From a checkpoint of a small mixture-of-experts model trained on Wikipedia: a variant of Adam for the experts, 4907 steps.
Below are experts of layer 3 (counted from 0) of a mixture-of-experts language model. Rows are named router (the router's row for the expert) and show model dimensions 0-255. Each number is 128 + 24 x the weight over its row's rms, rounded and kept within 0 to 255. Numbers have three digits each.
After each expert's rows: "mostly gets" lists some tokens that are sent to it at least half of the time. This comes from a sample of Wikipedia text that the model never trained on.

# expert 21
router:134118119107085179145164107158144109135156118142129100146144129142144152134110124119113179113119109172169146136125152141121096136162108140080084151086127145084084115137164101145096167148102124148119124106112146120141095128116159140130102130133095128128164147113139149109100137132115130139113072127109142159129136125141146097154084156098130105116093126133134177088132140119134157124138145136110135125124120099128133147115136137138163098084155084123114113132211101146135044127133141150137155108094120098125105165142108110167186169087117126131102139127150137147092146109156110139118163135165144112144137112156119135116094137106162123129094154100103134095145102068108104142154156112160174104118117124137135147124156174110130111109141134135143106129100118151117130123077093
mostly gets: " University", " United", " School", " World", " State", " National"

# expert 2
router:090088078081108151167127123147109066107125112142139089104121153103159170080104149119132147143125136125141122134110132127095112144118112168103080105160102123122129108122164080132106154187124125156119132100122133105160075140102147166084114143123125120121127080102120162087095122085120125148163111136116186159135161195157119144127135159127188145153110133160135110104122121139095093104126161143126134095113119110123180143132142175129163120128133104144129120148143164154115133148146117146135156159131080090114121161141139165154117120105143114099110117138148122175117117109120103175103146094137148064126138133143120130152124136137153110133117153103127126121158131092151086136140116142107123125119115131122147118145157130119150139099159148092136101135143127177115106146122127
mostly gets: " known", " used", "ed", "ated", "able", " released"

# expert 15
router:104104108104122169147142152159122128107121109095129103193161137146147167131124146128111149153099116140119155144088136104143126138109101154136148110120132138105152136107133128156110128120096108131128094129141114096132152151135152135132105140148122085114092122141106153101126159135083110136127159135105168152095119111110130111137120168131163111145121130129155158120159125164144146105120149145139106112120117094090154125140149085134135153094075128132098128134143142118132093186076154164071166132104090126123137132125157128122166135098109084090127173134151126128153105126136118141130095106194103054135144121123109156131095121092169113154095138105098122159144131123151116171120164099135118141116121162131062153123145116124184121106199143108121121116127143141128098146180131
mostly gets: " and", ",", "s,", "),", " which", " or"

# expert 20
router:091086083108111146149143132095112121145143117145103113133095146156130151117091138118110115128078154146165163136099118134122113142144132147110142149139100136098136111111148139119103145162157137120118124139123143069151136110126174155133090141090141084109141091104137127098111137138104125123169127127056129118107153138148130098098106137124180083107111118127169178099110094140099139063143115138122130148123119105138145136131116130094164145112104123099140093097146119121102104179128147166184219138113100133162119150142128143164146111132138089119140131126135128132061145100151096102137133153182137108129122147131121146113120091101156115151093145129130153129118134136144080104141170121126123144137083126127213130120114120124125118128091137132146133133121127135101121141105112
mostly gets: " to", " with", " of", " for", " from", " in"

# expert 7
router:121124115113116127163218123105125115124179107086098101134135181134153149116101164132098158129121142161121128126116132136144108139114131143114105121142094143113118111093108102130119119160152121181126124115166119100096121124118169145124123147108119071131124086088111125094112130119100115130146100135061125137120126152135144123118116166094145093135124129129166141098133128123136152117128132139133097128109126128104158143124127167110130137108160117130089120121219105128099091151175140107138122136105093113131116149135102175147078126104119139105128134143159139135085143189142115156130145137094116076142120104124112174141117138127135152142115137124106134080150131131125102155151163141176143121147103109149099160140118137122137136094160101085110120114126159211125112150116086
mostly gets: "\n", "-", "\n\n", " 2023.", " Peter", " 2017."

# expert 0
router:092167152121113165157226152085129141101104077107111120117157143132123127105130157135102132126088168132146178144094121120138123138116102156088115100149114131112124130150155114134113151138147118144091097108138144101164158122148163156134066156124114141096114093126151104121103160138126131134106131119132159151100102197134156132116092178088123088105138104164188143091153130124108135116139137125117110133121130077167144146123160147130174123114129115105118107099175120170151095164121171108109097103103108092149156150137139118104154139108132111127139136144140119178087142122143084128169102126145111106133132120146116177154105114122132098129110125109110132120103114116141109155143138130134126104108090124136120136102113156117132113116128103131119132146139126169104068130134093
mostly gets: " Ad", " Ar", " Se", " Mar", " Am", " Har"

# expert 17
router:095141145122097133166130126115183119142167169158105120162140113134126142129113121148117162110106123161123128148105094117133106135128131137076105106124071142133106123164122112128134135145128132104099150112155129136128188146062150157085101092141148130142123123105092146148091103125083155154152182121100155159136124147136167139126101148113155117152157165125139149114130124123097145142127118131142126128120100123169154161111141123153135127105164121167135117139153114138127137190109131104097156166089069147139103149136107145141149133112112122112111150127111125149121103092132107159134120104122119056114113107132108182173157139123106117142080119080117135186129091074129099104140183139107118104100109154125145163109129130107136121093138137108128097137081119109105142145096120
mostly gets: " was", " is", " are", " also", " were", " he"

# expert 9
router:096111132093135115118136101099135113123151141121086124107154138138160109125109131143116120103097151139115139161087114129131078127108090148094141124175109115132128110113181149143150150099090120146090109117087134125132122108091152149109126141138093112130105105127153155129088112115133093143111099121080115142131105121188107082112128180129158093157135111122140135093143157140133137100160125129109104104131125113167127146144165133130145146133151119133072167139142139156167102208145123139162162122120142130146095137149099122153175150130094089136130136144173138147114143078114084143117141149162136107148123136160122135137105103092118131135078137135104123114151119170139081123152163117171113095163114138115185119124103127100169118107158110079144131146110116129143134097102078
mostly gets: " at", " in", " on", "In", " after", " during"

# expert 1
router:108118065079115122116194108106130121114133115129109082133121132121149138153137123110127146125115143153147143104088121126092129146129132180136087108127089115096119110118137108122114122166130140102103128121123154132116145151115204139097137156106121114105125124106095121070128151087141124150115128115083153125117136153144129095126103169134147116152105154137168134124166148152116157091144120162111128123137115089105113135123154138130156153108169115156078142137156128167133085166130172147100146110063127107133142129143118117142148145125140114113163147148180141163157132139180092156092130086137130091130138127116104161105106120103156112120128133095087124151141143059111113141157185100183117104140094135123136145129150146135164148097155147115151128138118095135097121124098114
mostly gets: ")", ").", "\".", "}", "\"", "'"

# expert 16
router:095137116102127134151210137088146103101137106113138118165163163138160159139100109128132136150108114134102137142084129102104126158105127141126136117134080105107150112108161073151093154133131113099135117165101130109171158097110168146120107128118129100114099168122107120106112148106076140118115105130096160160111146105141108097157144144165092136131147101135146136138165132125144155118136133144153103064110100128079171149088143129120136139092126146102125094116157111139126103194117105111136144122094115119144119140142144088161177101073149116111096124149157121136139115107129104166136155130182099071138111157136090172126104115111149125138110148141095131152118148098110096133143148089157132157145139159146131118130128164105127148099157147110140108125155140146145108146093132
mostly gets: ":", ";", ",", ".", "s.", ")."

# expert 6
router:142130127094120126116145096121110141119134123130109121164157145127148118140118132139137180140139132147139110129127130113116156135106113160110139142176097148102066095127184103161127146131116110130124088130136171092109107121134158145119103123127143120108118130108138127097079187109120125110155077120131162113142106169160116124073090171093095118151117103109149146122131167142156118110169151159161098139137132077117121173111108155134167074111126103137118098140171137135144115131161145184094192134116156130141122164134130156183131139107113114119093136110123107139082164145110082143105149088153184090135133139134123186120099141120157157131097135122142125134142102062119095136119149135143118120158119144123139103099131105114133115113113138111130116122104124128134151146113073
mostly gets: " film", " years", " number", " team", " season", " member"